From a checkpoint of a small mixture-of-experts model trained on Wikipedia: a sigmoid router.
Below are experts of layer 5 (counted from 0) of a mixture-of-experts language model. Rows are named router (the router's row for the expert) and show model dimensions 256-319. Each number is 128 + 32 x the weight over its row's rms, rounded and kept within 0 to 255.
Before each expert's rows: "mostly gets" lists some tokens that are sent to it at least half of the time. This comes from a sample of Wikipedia text that the model never trained on.

# expert 23
mostly gets: " |", "|", "---|---|---|---|", ");", ";", "|---|---|"
router [ 35 109 118 155 113 151 132  90  77 122 111 151 125 165 126 116 143 135 123 130 161 135  87 143 135 119 109 150 116 118 119 142 133 136 108  81 152 136 132 163  94 162 119  82 133  94 152 100 151 130 159 115 102 118 100 157 123 100 140  97 112 167 145 188]

# expert 10
mostly gets: " (", " is", " a", " was", " \"", " were"
router [ 64 125 149 119 128 181 133 133 126 163 119 101  73 121 137 152 175 115 163 154 202 178 125  97 200 136 136 151 108 143 114 178 119 140  72  69 160 134  86 161 110 133 121  94 147 100 157 177 191 102 149 135  44  91  99 131 160  91 137 116  76 163  95 167]

# expert 8
mostly gets: " October", " September", " March", " December", " August", " June"
router [111  75 133 188  71 191 136 185  94 119 125 141 148 136 173 128 132  90 142 131 159 135 129 141 141 165 120 152 108 146 120 151 110 148 152  83 180 140  82 114  72 205 122 131 121 140 161 122 152 140 143 164  83  73 130 141 177  92 144  57 100 153  87 164]

# expert 12
mostly gets: " 19", "20", "90", "000", "19", "–20"
router [ 74  98 142 173 103 144 182 170  84 119 187  67 106 100 156  84 157 130 111 146 168 159  90 173 159 181 124 144 141 176 119 203 148 117 126 113 198 113  82  98  85 164  94 121 157  79 192 118 153 171 171 171  95 119 100 120 157  69 102  97  96 117 116 186]

# expert 18
mostly gets: " Ch", " Al", " South", " North", " El", "j"
router [103 102 142 147  89 156 153 140 106 152 117 145 115 125 113 133 157  95 132 175 192 160 122 131 151 172 118 181  73 177 137 187 113 149 147 111 126 138 142 181  78 151  55 105 117  71 124 128 149  90 125 106 109 120 116 124 126 108 107  89  80 149  92 174]

# expert 29
mostly gets: " with", " at", " by", " to", " from", " for"
router [107 116 163 170  84 195 132 137 100 102 122  96 108 164 145 115 165 145 171 161 132 133 142 178 176 128 142 216 124 138 104 179 175 142  90 120 139 120 141 156 155 177 129 159 164 105 134 112 193 181 104 139 134  55 100 127 117  68 133 117 126 127 128 130]

# expert 0
mostly gets: " 1", " 3", " 0", " 2", " 6", " 4"
router [125 159 141 148  95 185 159 162 160 152 106 116  93 148 153  80 215 114 132 156 169 119 137 132 215 127 160 151 147 145 132 140 137  85 101 118 144 157  97 189  75 148 121  90  95  86 137 129 158 169 175 146 137 122 141 135 135  86 142 100  57 126 130 183]

# expert 7
mostly gets: "%", " Total", " km", " population", "gu", " total"
router [124 137 141 164 126 159 106 118 131 132 143 123 101 114 172 119 154 143  90 132 191 143 101 150 206 149 102 231 107 139 107 217 137  77 165  88 145 133 135 124  96 174  84 116 160  95 146 108 147 137 206 118  99  88  86 135 142 102 136  80 104 109 155 137]

# expert 21
mostly gets: ".", ").", " while", " because", " but", " However"
router [104 123 132 162 149 197 159 117 109 113 137 112 106 150 132 111 182 135 107 173 152 136 138 126 154 154 109 186 130 159  76 166 152  78 155 129 183 170  75 164 147 140  33 147 116  81 182 101 153 147 106 123 133 126  91  95 192  74 136  73 122 119 145 174]

# expert 22
mostly gets: " University", " School", " County", "ities", " League", " system"
router [140 134 168 129  97 163 215 164 104  86 124  77 127 125 139  89 148 134  64 144 142 154 109 124 191 142 109 143 110 161  85 154 178 125  95 111 125 128  71 122  96 153  74 147 115 103 138 138 162 145 182 142 108  56  83 147 137  95 122  85 119 120 120 142]

# expert 16
mostly gets: " He", " he", " who", " Co", " she", " Ha"
router [116 162 160 148 140 218 146 149 137 147 136 108 124 104 137 126 183 117 141 152 173 179 117 173 154 137 164 123 130 132 122 142 135 117  90  78 126 137  71 126 117 156  77  96 157  95 147 129 120 175 106 116  62 134 109 141 137  47 137  95 106 112 157 161]

# expert 14
mostly gets: "\\", " National", " Ad", " $", " trans", " World"
router [139 126  99 165 117 180 152 122 110  84 110 111 108 174 164 145 154 128 125 147 175 131 129 149 177 138 124 129  92 102 125 168 156 111 113 116 161 146 121 153  71 125  91 110 140 129 138  63 152 124 139 146  69  88  98 106 190  76 113 117 126 129  94 175]

# expert 28
mostly gets: " ", " f", " b", " st", " is", " p"
router [ 91 145 130 117 134 215 142 118 114 114 156 105 128 122 121 147 205 108 112 137 134 120 120 168 145 164  97 119 113 143  87 170 101 101  84 133 168 127 130 162 107 177 118 109 179 123 148 117 185 151 142 155 130 110  91 133 141  95  79  93  86 129 102 147]

# expert 31
mostly gets: "\n", ")", " ==", "==", " =", ")."
router [ 80 109 141 182 118 170 195 122 102 111 158  53 123 139 111 124 207 113 162 120 134 129 131 114 166 150 126 144  87 125  92 150 124 125 119 143 139 196 122 172  92 183 118 138 156  91 119 117 139 189 139 164  55 124  94 124 125 105 146 126  66 113  80 188]

# expert 4
mostly gets: " A", "i", "o", "to", "gi", "no"
router [ 92 139 128 189 120 217 179 105 110 130  80 115  84 170 145  92 138 106 113 120 134 148 151 120 158  78 108 157 120 179  94 104 155 163 126 145 187 144 109 192  93 150 116 124 125  64 172  86 152 191 135 129 119 110 142  87 169  93 128 159 135 184 128 146]

# expert 30
mostly gets: " f", " pro", " se", " p", " b", " st"
router [120 123 126 187 133 117 175 125 101 124 145  99  57 120 129  83 138  77 138 118 135 136 119  74 166 159 132 171 133 133  90 187 146  69  92  77 175 152 124  91 103 173 114 189  92 109 157 156 169 127 152 151 115  63 113 102 148 112 108  64 116 146 114 144]

# expert 1
mostly gets: " h", "at", "rt", " event", " set", " Art"
router [ 91 118 104 180  69 156 151 175 147 127 108  91  66  91 115  80 178 125  98 170 124 146 102 146 156 131  86 200 102 142 110 144 153 149  87 146 188 155 129 112  82 183 140 141 115  98 123 125 187 171 175 126 114 117 113 178 135  99 159  66  88 162 122 157]

# expert 9
mostly gets: " S", " T", " B", " K", " M", " V"
router [ 93 137 121 150 136 164 170 126 103 141 138  57 119 124 149  91 151 159 133 117 176 120 114 100 194 112 132 149  90 152 126 126 186 131 108 121 177 146 118 156 115 145  99 151 164  94 151 130 167 134 110 137 117 145 125 157  97  82 111 114 106 117 111 142]

# expert 3
mostly gets: "n", "g", "al", " Ne", "e", " New"
router [118 144 133 164 123 207 142 171 107 139 153  97 100 133 129  81 134 155 116 135 147 150  94 114 156 120 141 144  82 148  71 184 150 122 112  88 130 170 106 110 149 189 112 129 118  74  99 115 138 180 173 106 127 114 126 165  96  65 166 121 107 172 105 173]

# expert 20
mostly gets: " re", " de", " ex", " pre", " do", " Com"
router [173 131 110 134 142 150 146 144 139 106 132  82  94 151 185 104 176  98 131 127 190 141 134 109 163 130  66 213  85 149  82 162 152 111 135 105 163 156  95  85 106 168  85 140  92 145 207 105 146 150 155 158  86 102  40 143 159 126 105 108 114 156 117 136]

# expert 2
mostly gets: " Ra", " Ro", " Le", " Bra", " Bro", " Star"
router [ 48 110 101 139 104 154 165 141 105 109 165 138 116 218 119 155 136  77 156 129 164 136 128 142 183 189 124 136 128 139  90 143  87 126  67 175 168 142 135 120 113 165 116 117 135 112 138  85 141 169 156 124 162 119 106 108 107 112 193  90 104 124 169 174]

# expert 24
mostly gets: " his", " so", " their", " part", " other", " one"
router [137 129 102 157 106 177 145 146 135 170 126 109 103 150 170 170 183 142 128 190 181 147  71 114 116 144 140 174 143 146  88 151 134 140 117 146 114 189 142 111  71 187 109 159 145  87 170  88 182 165 141 107  99 123 135 106 118  95 154 143 134 107 115 135]

# expert 6
mostly gets: " the", " The", "The", "),", " in", ","
router [126 154 120 166 143 138 150 142  90 117 142 110  88 144 123 121 142  62 122 171 146 140 116 114 186 123 106 146 106 128 164 133 174  95 111 183 162 138  69 132  74 190  73 156 125  91 102  82 121 145 201 133 138  92  81 124 125  79 146 104  98  99  81 156]

# expert 5
mostly gets: " O", " Mi", " La", " Mar", " Jo", " Con"
router [ 78 117 115 130  94 211 141 157 116 162 108 132 130 207 110 128 179 153 136 160 185 122 155 115 150 152  75 208 122 121 131 150 129 124 111  80 118 154  70  83  46 188  75 125 161 116 183  57 166 160 155 191 124 114  98 146 124  96 125 105 108 131 124 165]

# expert 25
mostly gets: "s", "w", " w", "es", "d", " W"
router [173 171 125 179 111 196 131 168 100  90 114 106 117 109 149 105 113 137 167 136 166 131  87 125 179 163 137 137 148 130 137 199 160 128  82  37 141 142 120 105  86 174  86 122 128  96 148  77 141 166 136 130 135 104 100 150 168 113 141  97  74 150  83 152]

# expert 19
mostly gets: "cul", "ci", "iv", "fer", "cur", " visit"
router [107 118 129 107 131 155 161 134 112 134 195 115 147 137 117 107 170 136  87 123 163 122 115 106 178 170  87 139 134 145 133 182 150 123 152 136 150 107 107 129  91 145 150 114 151  98 138 157 139 126 177 145  98  53 123  89 119 102 130 111 100 147 128 183]

# expert 11
mostly gets: " co", "u", " Du", "gra", "vol", " Gra"
router [ 81 132 133 132  65 149 207  96 198 128 131  92 112 154 182 113 167  47 185 170 119 120 122 170 125 117 141 119 132 107 116 146 147 120 119 104 136 161  62 132 136 164  78 166 139 141 142 139 159 155 174 174  94 118  68 152 187 104  91  97  89 102 130 142]

# expert 26
mostly gets: "ated", " made", "ized", "ved", " used", "ted"
router [126  74 133 140  86 175 112 153  93 126 127 146 121 157 146 101 168 129 144 118 172 112  99 157 150 132 120  87 179 138  37 167 136 115 133 181 139 151  90 130 134 169  82 156  93 121 181 108 178 171 180 191 138  96 146 101 137  78 137 106 135 114 112 202]

# expert 15
mostly gets: " Li", "li", " plan", " bi", "qui", "hi"
router [ 55 153  75 189 124 163 141 169 130 129 107 154 125 162 166 142 183 122 117 168 128 145 127 141 150 161  83 126 125 115 119 159 166 166  86  75 130 167  73 136 106 172 163 139 135 117 145  66 134 173 151 121  71  93 113 117 106  81 133 135 140 147 120 180]

# expert 27
mostly gets: " Russia", "ville", " India", " Japan", "ina", " California"
router [ 79 139 159 167 137 178 128 120  82 107 140 115 103 134 115 110 193 142 104 153 172 158 124 131 162 183 102 117 124 132 108 148 126  85 113 109 139 132  89 139  73 180  98 119 122 103 134 119 125 170 142 138 100  81  82 104 172 118 132 105  98 134 159 174]

# expert 13
mostly gets: " John", " William", " American", " York", " German", "shire"
router [110 132 128 197 137 182 141 123 129  99 106  94  88 129 116 108 168 137 111 132 157 160 136 150 150 148 118 139 150 167 129 154 137  73 101 123 146 121  99 127  91 191  70 161 105 101 163 113 156 134 121 174  90 139  90 110 148  64 171  96 134 136  65 142]

# expert 17
mostly gets: "-", "pp", "mb", "emb", " List", "gg"
router [100 118 110 148 101 139 152 137 136  93 158  75 100 132 131 132 143 172 149 137 155 119 156 105 166 137 159 159 129 118 122 137 143  67 139  81 161 107 114 162  86 120  55 132 133 133 164 105 188 133 147 120 112 137 109 145 169  82 115 133  72 100  93 168]